config = dict(
    n_layer=10,
    init_std_router=0.0192,
    norm='rmsnorm',
    batch_tokens=[131072, 262144, 393216],
)
Below are experts of layer 3 (counted from 0) of a mixture-of-experts language model. Rows are named router (the router's row for the expert), gate (a neuron's input weights, with its number), up (a neuron's input weights, with its number) and show model dimensions 96-191. Each number is 128 + 24 x the weight over its row's rms, rounded and kept within 0 to 255. Numbers have three digits each.
Before each expert's rows: "comes after" lists some tokens at least twice as common just before its tokens as in all text; "gets" lists some tokens that make up at least twice as much of what it gets as of all text. This comes from a sample of Wikipedia text that the model never trained on. Tokens count by the router's weight.

# expert 18
comes after: ".\n\n", " In", ".", " |\n\n", "\n\n", "In"
gets: "==", " and", "===", "\n\n", " In", " in"
router:144122129147143145115138136144086125135117116099124115118144116168119128157106124125159125174121100111118115087135093128128125126127117173157098117111084142128155157106164102174151110113118151115170115124153112122141171101115169158108151138097126141176158090143119149063134124137155159101
gate0:099138110142118094140110147150153104108181151114083134122144110156125126120139100111111109127140072111111144127082155100112146152154136138113146123136101117142117130108154118149151102152165145132111096128154166121153082157134095102134137120119155144103089154108140174143138137122136091120
up0:114118175126135127087157128145158161132122072129088112129128077115135118101103154151081122149107135154106152113183113134177149151111132127126125156120136152134100114156122146175120106117147103149118120118116138116170115069107132126156127143139134112181135079156120110104095155130133127125
gate1:150138143139132134153109138125181141128135147180112205147129104088146135174125116115123109155139134131115132137079122152124141157155116121114132103155151103168135142132066128090110104158127143082121110098105129181101154142144109100145137118104119126125125166133098117090073130145122092149
up1:163131100101117105073132109133095078084136137126127072118112168170127105070099099155110139126091120132138128098113132133121100099106168124113112141118079131068096133097170148168155167108143090130148155144111121128153094135089120142105154121115124106155130092112152137162160152122124126098
gate2:127121137112132169120135092124115118123115066107142145063071134091089138085152141128152142061113103113149106119128132130108148163149105092101147123108119124148097100079120143087134127140108121126182127108081127134093148132154136118106124144152157144107123120077120121164125144082101140144
up2:135112085118168102138113159134144147074137163138124118161166107146101145149102124160094120195148159142113148133162142117150120118145138119145109128131107132120110103146143112163101117118115137137124107164132130142148101107101096102150123149107073161123149150161129142109141139161102125126
gate3:145134106119180142144117112117129118108082107144101164151129104155119106117083130144135075125154107150133142161141163147113093174173133112153122085136114117119141173143140143133146170091154109114117118169089108153119077136193131127173102151119106127094151155118198166160108165125127094167
up3:106138118117144149194124156133117196175100120170110105125144119096140147176136125117108145121101094141183113109145119144152141141096116127102135138119127108133101115121125117090105097162100121147118146138142135152134151140099141138081165142139115090152124051128112134117119119156104116109
gate4:118125105172136124096142165128118140097096113141106175111110115143108139108153118174150102129165123109142160099146148149129136103150147140136109085155132137139128179088104102138160168142109150121102148121122102138130127134096116097113113118152174059135147141113149151104117172179125108104
up4:127090102139130091136110072117130155140124089140136138113133124136081125122137151154125147132149100117104125155103140150167191108142126135179167128202103150116124135106107150109129171112127128106139123157151093147111097162146102105132123140131174102118118127118092116111167143102133127137
gate5:134122134092137143100145154088128124143162100134098140149097064117145134108162122111152090115167144135129128199151128131104165120172123106143120143124152114102114115136116128114129138119147151138119113077159139078118134156168151121129098093107152109121110185122110133130124127147137121145
up5:140094141100118101050146130086127145091117103114122141128135099121087149135156114111147124122108156165131159188137111116120144139154190125149187125122093129138125068107109140125128115121116153133141133109143151086109138146174134116094106073104113129126115208142086142133131140140148163148
gate6:114140137140121207126144126144119102084132159083096108100073153106168118143160136073109109114166122121113127095126078076118080148065125130108109126068159130149124128079131134096137150126158146122094119134098141126126112121131130126130087074139160115104158155112140111148130105124104126145
up6:110133168100105134125128096118143117138106150113137135118186149139113085090119171091145148187105146140127121120123103118067114127124090137093110142136133114134124084101123135128133132143115132140114111136128112110121099167170112137113138105126099148117149123154131105085119102133151138133
gate7:110137101126098153129109103158161122157143110135102132135093112129111115165121123137152119111117126096132118142102120105082093120126081113159136109119173147139129140147127132142107134139120085107152109154128159120117123119144124149120107114164164112138112124144139101158141112116132139157
up7:124114151164132122148114121139106116145146121148122128118127142100140165158130077167118141134139116120119128121151136091154081054122115130126139155120119127127087130157123098129126139101109114149142124130164133157127154138155128100130139173117144098102109093108163153141142120097111090139
gate8:136127075095165151137170142101125115134111131123110150107091152131122120099132149111127144121192132151119095117126148122143124118124137125116107148130121136122040072077121132138137136148146085156113165105111117164101096103079124100099113133115145117125133107165174108131071112087111140140
up8:105121156159107065115089156167144132117123122155124090165135126151139124153115125157144087120066141080120155112134096117138140153133120134156155118163148122118163165126149126131116121130076152097148071149143166108145121129166114134117141135136128142138126148074123134128170155158141117109
gate9:121153095138144128108111136121149149121104098167150139131113123122141116164129146134136141135133120161136125112108120145075137119071159116177135113088112112158128160068140121131143122119129143139116131106164117139121103102141128088104134095172161176117087084137113154136104143149137175140
up9:134118104124124144115126064152128124149097140116127155115142091121117175133146141167072130124133128150116130114108129138095126096103126077140146089138124116133134097129139141113123161169130092134096136178159125119113100121138128087114149121137110100114131111137120145150162141132124132144
gate10:160181092146182183106157125127134139137112123138142130118095094120125112104136119171160117099155104127126138157128104112147128074156161121171091127104097131113099177132155140119172144092124085128106130103123131194158124134093128086142118109132145140148083113136162147115108174140140107152
up10:179125081093166114167155169105146153119095149137133086130142125159124111103126171094153114174129132134119112112116159133112125093159108127109125123125130128149132114161133172113140158111131090076093140157125095132144116151145111118137130189145062121109140170157145125112101098112128067121
gate11:122123135154116102111125114144143141094180134137079113129146085142148145101110167141105085130144093136102137147148108100137131165123125123150126144156126120152134124155156123138128098153141137110077125134125128154119113098137145112135132147116125106119043126154141126123120129087088144106
up11:142141125161141123149121164105147145150099142121142137116105187114112110159122116108193144150124158148143114124108138170140111108130105113113121147119157118120148119139121129163095163134124137153138138129113117136183146148143115113126122122154109171094164152101129147146113127125162110105
gate12:101119139127121113108091110167149117151158142115105151113129089114102088137135129120103147123122153094121121161147124182096116169155114131126144124122134147129148156144095168154109119149135117139111119114141139131132087094120053117100130138137181148079139078144148122129084147119117089134
up12:065129139108143112151098129124155147135128121097088122136117140153135151107133124142222118116122105163137155156138085108167110142109127136132140171158082133120129174139139130125092115085154131148125138125129101141117206045160170145127105101136106128150117124102143138136103124107104121173
gate13:099114126105154140128134142140121160159126078119133159079092122103139139135129132157152142093120116132136108151113137133088106046094121106095101131128115120135144122125132148107113120153164124117133128129110138071136148144180114146137133197136140143137166153153087096145135132113111161117
up13:158107085144135093114133141142169153175134123090129133191129111152134104134147119151131115162184145123176118114121116108110109102129113144139135147142179114146100146141153113116109140126139136106086105138118089107210156116090133129111106079141137113113104106155138165148120129178130103145
gate14:086104167114156145118087155116125089163152136110095137145129140121086098151083115101118116097137113125132065096186110141103143131130067103145113121130113108128124098137081156155076124153091127117102136116115150120111151130116137129134159142145129155081119129099133151154074130147124152150
up14:043105141137165101112059200137120125121129167122110150143115137117109160119108109119120131096114119140152116106186121117100135148119143120162098073115147125116163120162059148139161165143084115152111148144159102145089142118113123120125142099106125114103137135133127135132121118158135152153
gate15:131110154134121076091130170143173130119139116138105131116130077085103135108124115138121129137155092142126149133151093099094137121155154134101191128113101111160105118127100138144139109130166121144099124108134136163125102125152092117111095149129127133112098135077125140158117169107169130119
up15:101108174132113138143135123120156114151157140116086117138157183131151120128148164083162148097094150111081074127133109148106127117114143155127163152133106115084146111128126142118147085065107158155104117115135114125138123101143107136148121072104129092153147119135106139095109123189149172132
gate16:114138096131149149072126101118153117162124109154127124105136163138112166157105096096149125144112092098167123164075132151139155079138101141162141135123102118099136151142155181143096109148139132104134154116142146173142097153134113113133147170126124141114075125175110138177079147133079133146
up16:157140106132127097139147088103144127113109140098141140116130128165121102129123098141116134150133132156142140184139134114144186126129063130150174105113115139092083091162159136150105111153187143142114153135186165135104143127116136105117132109124135151098169142124126135122140132113089147078
gate17:147117083115147140138085130099124108157096088159078147088139106128137133148136181090149115092130146124163072131168149162156108099067111112156110128132129125115099121124116161133108091107125126114154116150072138115126133123177139131120164096166097140135153092150144156148121144146130143121
up17:149149132138150116152128145149139123119113148119193105142136117162139131099092142120134162127160106154105115089076145093154124164083133115121118098141126147087148179142111104137149142140136138086132149121125140192139129124111166106126080132105161116120129140150175098135121103133158142109
gate18:158125103128186095105118120138114130127140156143157174092132143170143111084105077139159122095115098191128146186134122150122149101111121119150109146104142104103102125136140145128093119108188148097146161137137117105114135110120090149149109090129145117142071126142121111143130129144072150118
up18:150106109169177151164117143077109155161104144162083176122106143174164123158141106107151110110130108140171150132119131154115130124172128135147078121142112124087087159096105118105115141129141143122121133106080168157103107170123154133166109187159134117079144063119166127152115160130123145134
gate19:126081094119170129177144170105122106195143109141141136121145129152178114113146134133188071106136176153122096116146150169150130129165112128115129135124091106121140132118089160081128142155124116109159126116113143082171124146141153109113144157129120139150162123147188100091119139113115122110
up19:089148066109147153151143132103119168104094083117106134142125116085099144129112122102101143148084142119146126108136158163063127109112125153130087126083110136154109177134142108151123118176139134178120163148143143133150117119176158097170148134154169158159126129091095149144111149127150166147
gate20:158112146102129113129124134123138141162146120152153106123137133129173121159103126106102127116142115136132136139149112180119130156136106130109116126145156136143150085152135169136083131127131108103125159142145137099119121157132134156136142110129074153107134108121139150136126137101089102130
up20:137129161133128134104132114116097110083111140116124143167136141127135119173154116120103150089130151121138134116091131107105078103127116106126155161106179120098108158107098093147118150164153134153129119186120143099119123129149089122144098133158139107115133146128119118161072156131122139110
gate21:112108160129131158146109145141106147108140120143121114165149152108141098172133123096140125105140113145119104171107120117124090082132122106116160172130157077077082074143106118077150132063134141065143124128092122116127132147128133104097121153117132114151114149136108117085099119138103158148
up21:090132146175107132085114165100108122099144121108134108170128138078152130122114120094124141157148120158153115117110114089118081146126164128130175105094142110100090130099086116087098128102122143121128153086110146138134137134142143146110090123105150157111097151146112119136120124167142153167
gate22:122150125117141113145101145133134138136087124169151135118091146122132144132133103134111129101098139108115108118142166126100105081110161105156112067133157159157136140116135130105138163144114088159116112143097143133141139168121113110145112118154110109150136160131122161153128127138157093145
up22:128088178146117135108121113132111132178134161113103153113139176166133090137124139115115108116110130117133123141132110142180145118177116115089120139115082078099149130092104146164119121080119136127145100154096088105126150100105141106123101100111123124085137149105156141073122142169135167121
gate23:126137115133126152155117142109107163134101133146141160158125115145097126106158161106126110166170100099119138122150111152147073139118079086110072138165158133112131087121154107122139146147131121149149134153105159110127106146165175138135144157180112161133143097133160099123145136126141143146
up23:122089134122144087149153138148123121150132102177147134134134175134061114174106115125135101100178131117118147133124100106113101092143136145138112161116126132109078109146158093157129115125094134119121117127149155097080113146215148146087118120155154158135115106144120158133168142117132127125
gate24:163145165119119131123132088138161167102094140124134137116113063122142113108190119170105101092133110113154178155144126107156156120179167104136100095103120158095097112154119114126133124134174114130149182103091137159122118134081120129104125089117135119119096137117116127127164124143146123115
up24:134118132151143157124112135170138134115108129133152179143129111135148097128142136114101117103116073120150135121184142126195104133123131110139079106130119143108112168192134126170145106101137098127119163078152134139111144106114164111133142119100146172092080081081155131123132103115115128116
gate25:123109153148115087110139161126142146067141097155136151132108115140139137130075163143155108146152109096143154132160123164095093178077155131132141127140106148141113097181180111120130084133167107130114134177092131082103109135151104106110134135149119133112112142131116151142123137138108117139
up25:144156125135133142153114165108105125111124134127132137156150102111160094146172159079097119124164140133131124138135170122142181118137147144144163148123148118147189112097086141137126116093148107120150125102128173147155159129107157138123126105116106116173120127160090164144132127135143121109
gate26:173098130163111161138090120101141137112100087138118171151126091149116152172163148136116135081097168155170138126117138097131102111107124127113156144131111102142135146121081123042109114121147091092124179131118177175136089083143125120095142173130110139114100114107131115106128111152115158109
up26:080120118114154132107130121142104136102150103115158127111121144138134120078104087135149120123177111143109081172143133157123110139134076109157120112128126124178097122125155176135143132172154169111107117140136098111200164135111131145150090099139151147121083134216163122139113155131092130115
gate27:160109103150129120138172132177152116119090114095128125096150087142142105124128109141145115085147106170134126180152167112084145110113112127151165178112139120154110103118156152072118107131122125093109133120126127158131101125155127112197135139129131128141100173093123133131134140115100135165
up27:096126094113144151141180150123145121079118112107135133126105131132146117121124146110122153128103151135144124151162144121075129121105121158161139173112136138165132107147143103103101111127140176095084156139131098130139116161156087124134134158146170164143112146110125168148136121118103189113
gate28:085128112124102170091139185103129134145136132153132116106117159154138123144081119105145163102159127113159154073090099159119120122178141114133101146096087165109122110123116112129124129131079129160148129095149094144118103147138086107140131125127126127103105121090112079169104122102100139131
up28:113144129129144168124134165143150107115094138137088136136123138134077153136119099142154130124092105117128146099059124090084101089119128122103161153099146132103106146160112053141127143093090128124132122137126150131123113123109104116178156110124085083129091112106150124135103125085120137133
gate29:173125171112102122136111160132119141103124089138109155121114162110105111131134139111135110131178105175136104138141119147125128173122123106169139099172159130109142104115153130147081110178122119149112092125121087112121106141159117158120141094183123116130124155136133112170105169138129123115
up29:079146128147126117115110084126146147085125143148144097136124155127103129173113136091127153132083100152088142112093150148131090198114156119109129138121117131140124080150090132119136125134128124180103096107125107148155085131177093134110152106159138139148166125127092137103126118113116132133
gate30:122136139111112165149117116141109136105149144136138148181108117132120146136145143133098159148133148116126138140130154096130132104136130085078095080170097132157091102090116130156125143132152095117124129116112148143118131151107132140140123093129118146140172128088083162113118148152140108145
up30:116135146124149150127075084141125152129152157154127113132114146134100126160130106135143143135113132097120168098117167147100157131117157081105121086140119126119157112136142155167112124116164077137115132111114172160118112182127131115108108097134118128119143166099110148112116155151148126114
gate31:154102116123127110141119109148164123157128121111105144119107109091109127135083164155105158153128100164168102144084145124134158097082137113103121114121135145142115182112133157133095150127112098091148107139128120142084111140123124144113160159126128155082134105082138144155114177134129078131
up31:176067112118164124124136147141089108160105160131109147060141114161098137148148120131152123132115111112105122116121146165124170128108110127127128118115131145131134137095127150132143110157120139122136127146103166127076156155121125164110166154106110082167149117121105119129158209130130156123
gate32:132124138128078122176139105130155130091162101160123124109096140149137108117114132141174065126156126110159074114114129144127119122105128128161130169136144118161120115123121101120129105142119101083098111144112149133103116161108113108101114132108153101122136152106148108144113093159126139165
up32:123135141123160115094106155148102150120085173109119104149155114096073140149179139139089164090099126148127173156181137111172173128166138110127150078137114098123129113164122149127123115100144149154150132119106125146119127100129132132106139126111133100146098107130101163121164142108116170094
gate33:091133146175081132106156115146118122151114159121129134093123113091060089106137112136125135146136112124112154109146140096113147079136133135128158101089132137082122134130124142119090124097175119104108172161161123143143127156111127196092140141115112133108115149099157106108168115074096080121
up33:135105118084127135069121080112155120126102087157129148161102116128118126134127150132124097113111143107130106077106143138145127095118111122085126168122156126132104132141147160147154120131142131154145114118124182109125109112108120109119130151106135146141092135119096139149140107140113100132
gate34:080128120163106159143090126109146130161117120150155179130102152100134140181151089128133143107111064104145123109084156108178158133133119093155121094120156129113150139095122133108150118141122143146117129112129129146152150130144126148132138135125134102103110094138140132111139162143144103137
up34:052095105114107102189141101097107084131136101147158137128121165118144137133123118099143122134117111068129127143084143134133155143125147136150095090149166116107143146082125134154116148143105141124133128109112104122109145154143135144121107178100115106089159126124127152090094155115129108099
gate35:124123146108173168137111110127116102152102140118111090149133123140141120131175086152139155125147130094115139165116099114127159104126139117119084163153158147115136158097120163117132136174156125137130161134139180160133136156144162173159148139139121127170137156099161121114083163091101122165
up35:143120145134160142084133105125146136109099146114113124144093144132098138123121108111143128152134140132122154202128100120139152117137113124093123145130107158103144101089129127094080134143115146143114142151167123132136144171115168145128113169129107124172139148131140123136121118091139140112
gate36:113156129150125134134132156108131144126114138123125133125131098129137115134155106122110099134099142121151151150116109080133110121149090118095090104183107076165137113120149128135131136119147135141105150140123133148132106145144113098130105112159141090104169127105133151157122143144113147154
up36:118120082169155145099151169112102136097135092132153147133116150121097096109125089101134108195129146139157125146135123106076095166113142160146169109131083095133102168140121163117112129128140174127126135162157114128076112117134108146105128105154105097140214141132145139100151118120122112164
gate37:142095126132129157125123147178123135177114060145112155158059157091134107127096159119145096094123147148121124135132096147110115120105144111120091127121099132071165157139122113150150124120065124110101106154083100096146112119125155164137148122160077145122147113135145109175103136149140085169
up37:086086143128111069090092131163148097140119099108150163148109149152109162132114136127143101117095133123126120102120136107145131130102152107157165112122165141107126125091114143155123080116086152133096131106142129142170135078162125153130144087136114108070106116139095119082146118142132128150
gate38:142120103139137114113134103117149150130130141150120100165131117101137121119150140083140114118159145082103140161134146133098145119135177161143126142149121133128145144123113099090130145085163125124127148109149140153127106132061129143151075121134131122153131191137133108104157124117100136129
up38:111157109134137139069110120118110106112127111128088145125171179170119124130134113123131137119160127134155111147120122111134161104141128114170117097128133114090157123149204167164147105114106123105144118109114084095123154148120125141162139102106145138116107082110116155144095134113136143102
gate39:128165129158153138067130125103139143069142082130111141140087107154114097129115170135111108186122111178121141095145107128153117121164128126105138173116144113124132106104146137135100180153156135107101132136084123140163128115104131119091163154169118136113091103156136137135091095114103148147
up39:077119091126136103143131136121123147116104135110164143149131137147135135130181142119102136110127105100150126088156149128155159139131105137151116119129170140114128108137192132133168152130154096115202122137126188111145122097122135141137136121096142155129148126150091164126156108141084109147
gate40:101175178129090095122104127106138131110121131151078115126131109154136108102148149178089108123140109144093135096170116203113113146129127142136166141142104087172134087104136165126125127118117105163133116131093158166082099122134153083133093106120109103161123180142090158145099132158156171125
up40:133140168118118092160129154134104121147117119125104125161122111079069105139149138109117155108101149149114137151133117189102134056131131115104100127110115113090124146141158108149119145118109112158104118178103100134101139106160132119171086124132124150141125121117116163117084122149168178138
gate41:149148129120145147100114151114109130128113175138130116123096099093122144106109165083128145137102147137149129132114116104109098135135124103109141111088148141126159100143107136126119153125102118137125168114142141100137174163094134148071146132112120169140111112129161075109143137116103137129
up41:120140070124106154156171130170148130120129141115133114164145158141124104148136146148125114122130129105135134119131119094178137188169100132127109145128151115100167100166084165105085138071142172074116100121162125129129116164092140178124137112111107145112095174130150112136154105108120119137
gate42:140130070106117155187123159079114143115149128147105168101111085101108089114116139139064088141168127130157138112132108136157101135093170134097119170112113119138129163059118130138128149122150116146090122119145151116141103112148138121079102087138122106090145134116132132120114173136129126111
up42:122115169155143145147111110101144151173165162115128165105102099155127135088160095111127109144070168147129130113128119065107113071163142106142126155137176127064151146132172142172135120201133158125157118153143110090136117117111120162113183138167109148111107143154144163123061121138151114135
gate43:096123114110134095108104154161115092167109109128133151095135131076097135113153119129179130105136128097120083115125176154142148147142173122141163153098170083126104132124113143117116117186143139187157108115102113127137145126149077138141080107145150135085169138133135153145077158157130084115
up43:117137099068139145091110102113139098152116129125126112104112147106123124104139123091172145130137124121098108138139123143066148128100140117141152133096207112128089148122107106088125133136128161192122167100122105135128123147111119134141115101141111140128152106141135144172097135161164114121
gate44:199109131144146121114137120123132094084114133140090133120124154127136121145143094128119129129135122155101163107133152145122143099136153137120114084104150110138106181117108122149167162072163089157105124117132126109092120165122085091146101131133093079105159124119156146117131149101159152087
up44:096117162148107139104159191125131130122117166085125126127098136098105089146124105121151152118180141137128136076130096098152107094115108143146084141129146111129146136126154067099141128136152120126153131124136138115141133103150150126094062091123143156157142149096092112095153170108147136119
gate45:131127149175126103166150159109120132147165110135106152112095129120098077122144138108120089124184158074158151133110110112150106133152106136156128150136105120148138136154103172112151132159135124149075125118165137132161092166095094136120118125139163078112156164135177114122151146087134132108
up45:117130146119140148114170135150119114123133153112147120097119115131119119101123117110075149138120130090186155136149117149106147136133108125104148126112132137177123115125132124082134106147167129145138115120113159146131133159081122105118150161079169120119149179122108126107162120130096139105
gate46:095134139119154118138148146137147125127112119158108133152122170152147083163109130124170071102133155151089156148165136167124142100135116164121131136109074141144108164084138117143136143158076103114077129124093164114119111128143136101094100104105112148140088145123120151104160130121127165150
up46:092106119128104109181149159141164115091123119167147105148116146146159090147095134076188068132125155138089184128172126180071124131163124160139113118110074134124079117095141109144138097124136131114113114120164121132116144123160153127123114109098091164130094124154166124126131148124095106114
gate47:107145123144132132137126076166152128118148142171161153130079091167162131121117102083117079141132102110136134102100105078094145150140096120139157163135162142140122129164088108067107160112152127115111137104142165140153114149123154143148143104157189124111134112105127126113130132133118180147
up47:140130148143138154091118141131151119141131142113174126108131145114064150167127174122112160119137128145150152119103111121133130107112172114144100124130110128090149156128125117147137131114107116124123126124123135155145123132151167152124111155098110167120145066169126162130137113105105108159
gate48:142139141091117075089149102156118117124147108133093129151121116133163124073157139114141093098125103093134112139148120079149105151136125130141172154134133129162168136172153159133093147108111118163120169143106158093110178145104131138129169169171126130138104149126142134122106147110115119190
up48:142107091157128137119147100098112116153118121133123129179159146140167171118105123116103099151085131148101087136112123147156127071110090106113122107118153135144124135117157115127113132086128156123119100150132171111120107125091118140139146148093150134110051116128123121118150161160134148154
gate49:157115116125110120112122149147151137113080137113161148108094085163140119143130131148082131136098144147163169119145109097068103099129117131092126121118144103112155152134111116161144128164128113147070151111174119096148101174170095085101122110107124105133117106122137147155110186146115110162
up49:095122121144136116159142122123126128150144128118106101145096136103168121123146122132107145121116095125085128147149149105198160150149150146122176179108149138159095167177111146132165147073148114160121137119125149111092159139078097133159141109143116124148103126155167122109098118091148126115
gate50:131151105112176167140101099180170125146156169119141102111148093112106162140136088121143133154101181124123164181123123147074150114102145118059102116105109143145101113137124129111115113115169121132125118129177166140166138126132138125130126136102086115151140122162119192107135105138114096137
up50:118124146136089122151127131105104123150145186101150124074123118122074114138154115141132126101146130086113151176130116137110132139117092136113152166119163135118169125162108104100137119120168129129136131161168172163164129155144124141114150105127140145152118110138065151140111128106140160107
gate51:138100116155119116112114086102123108047126098135117147123151091101139154107111120151096102112114148118129161117146147110148134137109172101140154128119154114115137117077123141095123187117149128126164072106103145105141111139120084130102126144189130156101107123109112155128110160112117139153
up51:134131131184094126115117117108146145071104086132113143112139099129152131094111091134075083130103157149134152096158108073121086133077161097123165130119128112129143133091123113102110133117151168121127129118112160135136131129135092149134105118144140157085146142095115124152107141153165163133
gate52:124139188095116127134164141144172142084139126148138149113117071182123133126121111149110105096143104182132116151159129080153135136139052141113146154134088131169119167110135115089120112139161090164050155106124130123113113133154147127088122129105171092123148108145146116096119130131112114118
up52:152107093154150132116085134117097104160139120144134088111131153100151126111124163135108144139104136106151126128127086152114147114114168132140118130106161130095131122130099144120140120123106150151211118139143147103108102109099109109155146159151122155148109143135128131145150139113135142108
gate53:134152235149146122153078117108138128154111115135170167062129090104148124123156101109128140134123129123114152125142106117127129150129067140107148122098162161140157154128132082113099121139148105150119158173111131167163125134128143119111123186147105154123126138148108105142123116125117142130
up53:140148183129129130139086148073153117146107113146129148061122077126107128118127116088123134126117136148086156147130142133145137088178098109075168140119125140130147134117139107150073124147106126158138123141117131132146140136138136107142139213155100176117111118177114112133130135123084121138
gate54:128116195133127120131124145116116125096096147129112124139128119134143135136117117110150108129118154119088159119099132149104158145096154150133144105151122125113104138108148132151149128111177073118094103105085169155144110143075119103109103105111135084155151168121183120101105178123157112140
up54:110100103142168132080144109110115132131144092122110121120130105126065101064182129140112123158154100150130139128154132131140115131174122112170135175114126130142163115149101151103146144102101141135135155124110124124136145138159128135141144158140128145105114091141121133156119130128158167134
gate55:108110143132143141162108174147125136118155137146119162127126135100158122111108112088128064115127155116079126166125152149097083118133080087122100109166110107115158137089145121143158147134124115103103108127114120114139173147102147148119120138132122133112164104162138118116099113131135114137
up55:152125133148148132147156137115115108134146132132135121122128085149132091124183126120128060116182091098143155092140123151121143120148145159151142142125133121132135122154146111087146116141146107132108123095176104132141120113141133108143150157132090133103169136125183149100124109154128116074
gate56:148107125141127145093095131145126135113095128133092115144147152127130151129111135169078105147124117148132103132124126100113133137140130113106140102111070102144081098125145147144108133151147110154065198106130142125108124099141108102100109044142108109138089151084122104147172152143122153145
up56:143097173115085106134130136122148122181115120112151120139133148117136111133102106106146149127109116136138146125110102110171173191151102127104121113146162126134159122142102154149129101151105135108141152114134071137114115139125180201123097143106121122103097137178124076177124129139104109129
gate57:174113104130140134126135130123114157132155153175168107108069122144105113091135133119143135134132141123136114122104121142135122166110131142079110107145126137113093132141114097134123168114131113119132123137151160146137138152115129115119078125141144101134147165119161122131140140154144127138
up57:144122119132152090129105097111141108103091127118103133105126120110146111168150149181090109119154165160146163108118153109125108141118117118151169131163115128105093125108137089130118134147174125154074159118121148133168120161142126140133079153106109153126139112129142140131105147149124130106
gate58:127145173111141144127132111126109155111123106158157130073113083093085132098127140114121145127129110128111139096114144142110106136072155123118098176132115126160140111103113174090139125139129114148145152102163145115159111147120128102112127092150145128161133129067097141107130140076142148137
up58:158126142150123092076112112124115116111116114163107170096157093152113149122159096151133143103096140134117105123145124094163125149105104137161163187120109100142162113134116153107151106131101122142153166121108122123120152062127143151148145154155140143162140129111151128130138138130131169112
gate59:145144127138130146164069118120127132164110146107122144100119150083115113159133164107117118102162135146120172109077108100131153103099120148108147141166115107091121146135157146134103117142117066087112118156126140159159142153160150150129120109129127119140144150094145126163104101120146130108
up59:102133104131108133123134103120145139146105133101116131122126165119125128122094120108168096114133171128132118164096128139120141135132124098114127090162159129124121164094123085132121077131116156094147126170146174131158148125152139162155093148149138167159150098138155095133146111126142127129
gate60:109133143101117109091152121152112102147142089111124133165109090059102110098141159137145117088130138111101087105149124144163108110166132130115133125140099122109110136103126125109141138077113109169141150117089110075117141120083122131135159134137142123128138147129118103096153135106152143108
up60:085124116086143161083150106129099169136145089114091114152113141107126149102143143164133112123111105097119116116138120110121145142149136128134101125144095163142149102137133166105146110113118183146139135158132132101151128124114132168113136080130147137143148138055120109137156124105152104127
gate61:200074123118098107081144118148159120157135114131090124116132153076131130117138118131121141126147128148066124122130135121141112150142119136092158082148101116123138151158093163118136116088110114160110174086183116121112130150105087063117100133135083100139148174116149106131126139089164073128
up61:066161137165142137153130126110117171123116130116144131138107118171135100156124133142124097124105153132136145118118098143116138102109132129169104174117108148138132109108126100114116166126178159104146073137061128145149141103167173172129114133156143148123126126122128156137130117160130191145
gate62:114135170077133132135153133113120139143172127150134114164133151100133095104145106122139123100145103115168081133097149136095124157145090121112150107139094133143097137107077092104096126135081131092087116120127133117100137162130101108115102120131170074134110122136135121118127159161146149139
up62:134139096142130110183109102175118097110151138135131083110105131125125155095108133142077143147084138130132150132132140128143128141093168121136080141121132179118129123178117097129156152160145099139101155137143150149147106081061176108099118127124132124127170115127125133109149160107110104085
gate63:157146096128163133119177071111130133152133108145134106141142086146161111131162128155127117106122107153151130118123098102129116133142173139145102174129098138116095122155118124128114121137155118166129150114151131123122103108066118102114108139109141148068161129131131098099137102129096133151
up63:123108161126091135114116155107145124134128121110135132136143167098093136126124124139099147132174187129088133139125133139119108098106124140096155128139151115136121141163118176147125139111126124128095126144125100144132126133150150132094117108144111089155094167121119126143086147111138117122
gate64:137163123122118119139091077128171105141146140103158149092150105150151140182132125139105135111124112137198096167098138103077117142092120108111090128124145123090123150141132140127126135167166093116134106168121113130162087098170117132129117075161185090133147112121110126186145122146149100141
up64:146098127110130110151133118131135076139128174103138139133112140159137136165124106127124123118113188096126084167040093100067109136170111173146159140134093172142143182144137108102112122128158147083116122132151116162123126138139083127095132136119126089156164131122150148133134140106081116127
gate65:155162197163143122101150130135122105115117092114113145122159078145136125114117112124087120105124091187173120143078095096118127141124139141096107103131116080152099177128114182132132184162143087135138124156166121114156131149132110076121165087134105159095136077127110137130125125112118082106
up65:073114087167125128130073111084140102129131142131126151162095135130117141186096133109164121163129149103154096134162140090104147111119185171141151176124148143121107112125154085149111088132174152116134108155099131144122075094109118119144133087134156102093152156128169132169134131135131138105
gate66:119127094123114110104123087113153124096153135164134126118143094134121128165114141135110080117124130129104133202158140107128104110134125141156155176151149127104146078161163131135103116054130142122123148148128068158124131130112073122125105129122155111106104153108166142126108150139102126109
up66:154085168102149141117170131135138120185152124096162104154169179129148131089117133088100117139111148131131101088114115121119098063137101139077110158170154157105175149144122170118125067132167129127144112175126127113149154128104149154129153165117104117138125113146180121151131109145105107133
gate67:129160146161113139131145137151137136141075114132071142143132100147133092100132135148130163137133131098106149171180193139140156091102132132094095126148083165107114158124166133133105183128125093148098135143117153122120137145117123116146060098134164145135143121093151139127125155096146154163
up67:129156126094099131106118131138123147104091136111067161144105148135136089133135113107098173142127156164143101150143130152081164157144138135081147133123147131128089143126173165181131159149127117127122109139158157079115129133100130121069102102105177101116136137126159142100120142085122145133
gate68:176075157133086076103129156112130104119113116124107128130118152155089099112097121144090135128148149147097123104102121138123091105117149156118152096124133109137142132117152117139121147156100130110129138155116107127110067120156122084106087080128087125173156127123149140112104193127138104086
up68:141085123128135134120125124100119116114129117134152122143136145144083107101136091145141099186125124138109145076138123171159088154098087142151140085094134114086168112120164117164116144144107121111135098161102137113155113107168210129099116112149098135145148128156149142131102176129124153105
gate69:217114169113121144128108119151121115116096121186097116084100133109108145118135135120112123120149161151106127118097139145163141130116130050099125153148123125153117078143126122114127170104121103126123176157145130090161108154097136078117115161192112167098116161112130112124127119141139107116
up69:093162097129166092102148134117154162149152147103143121179144164179149093083082145150175169170085142170157147132130116136122124133114104141145083090116089118089154156114148131138138120155107173147123085136130143148116119128142090185153126137113100117154115054161141120138110116067121106122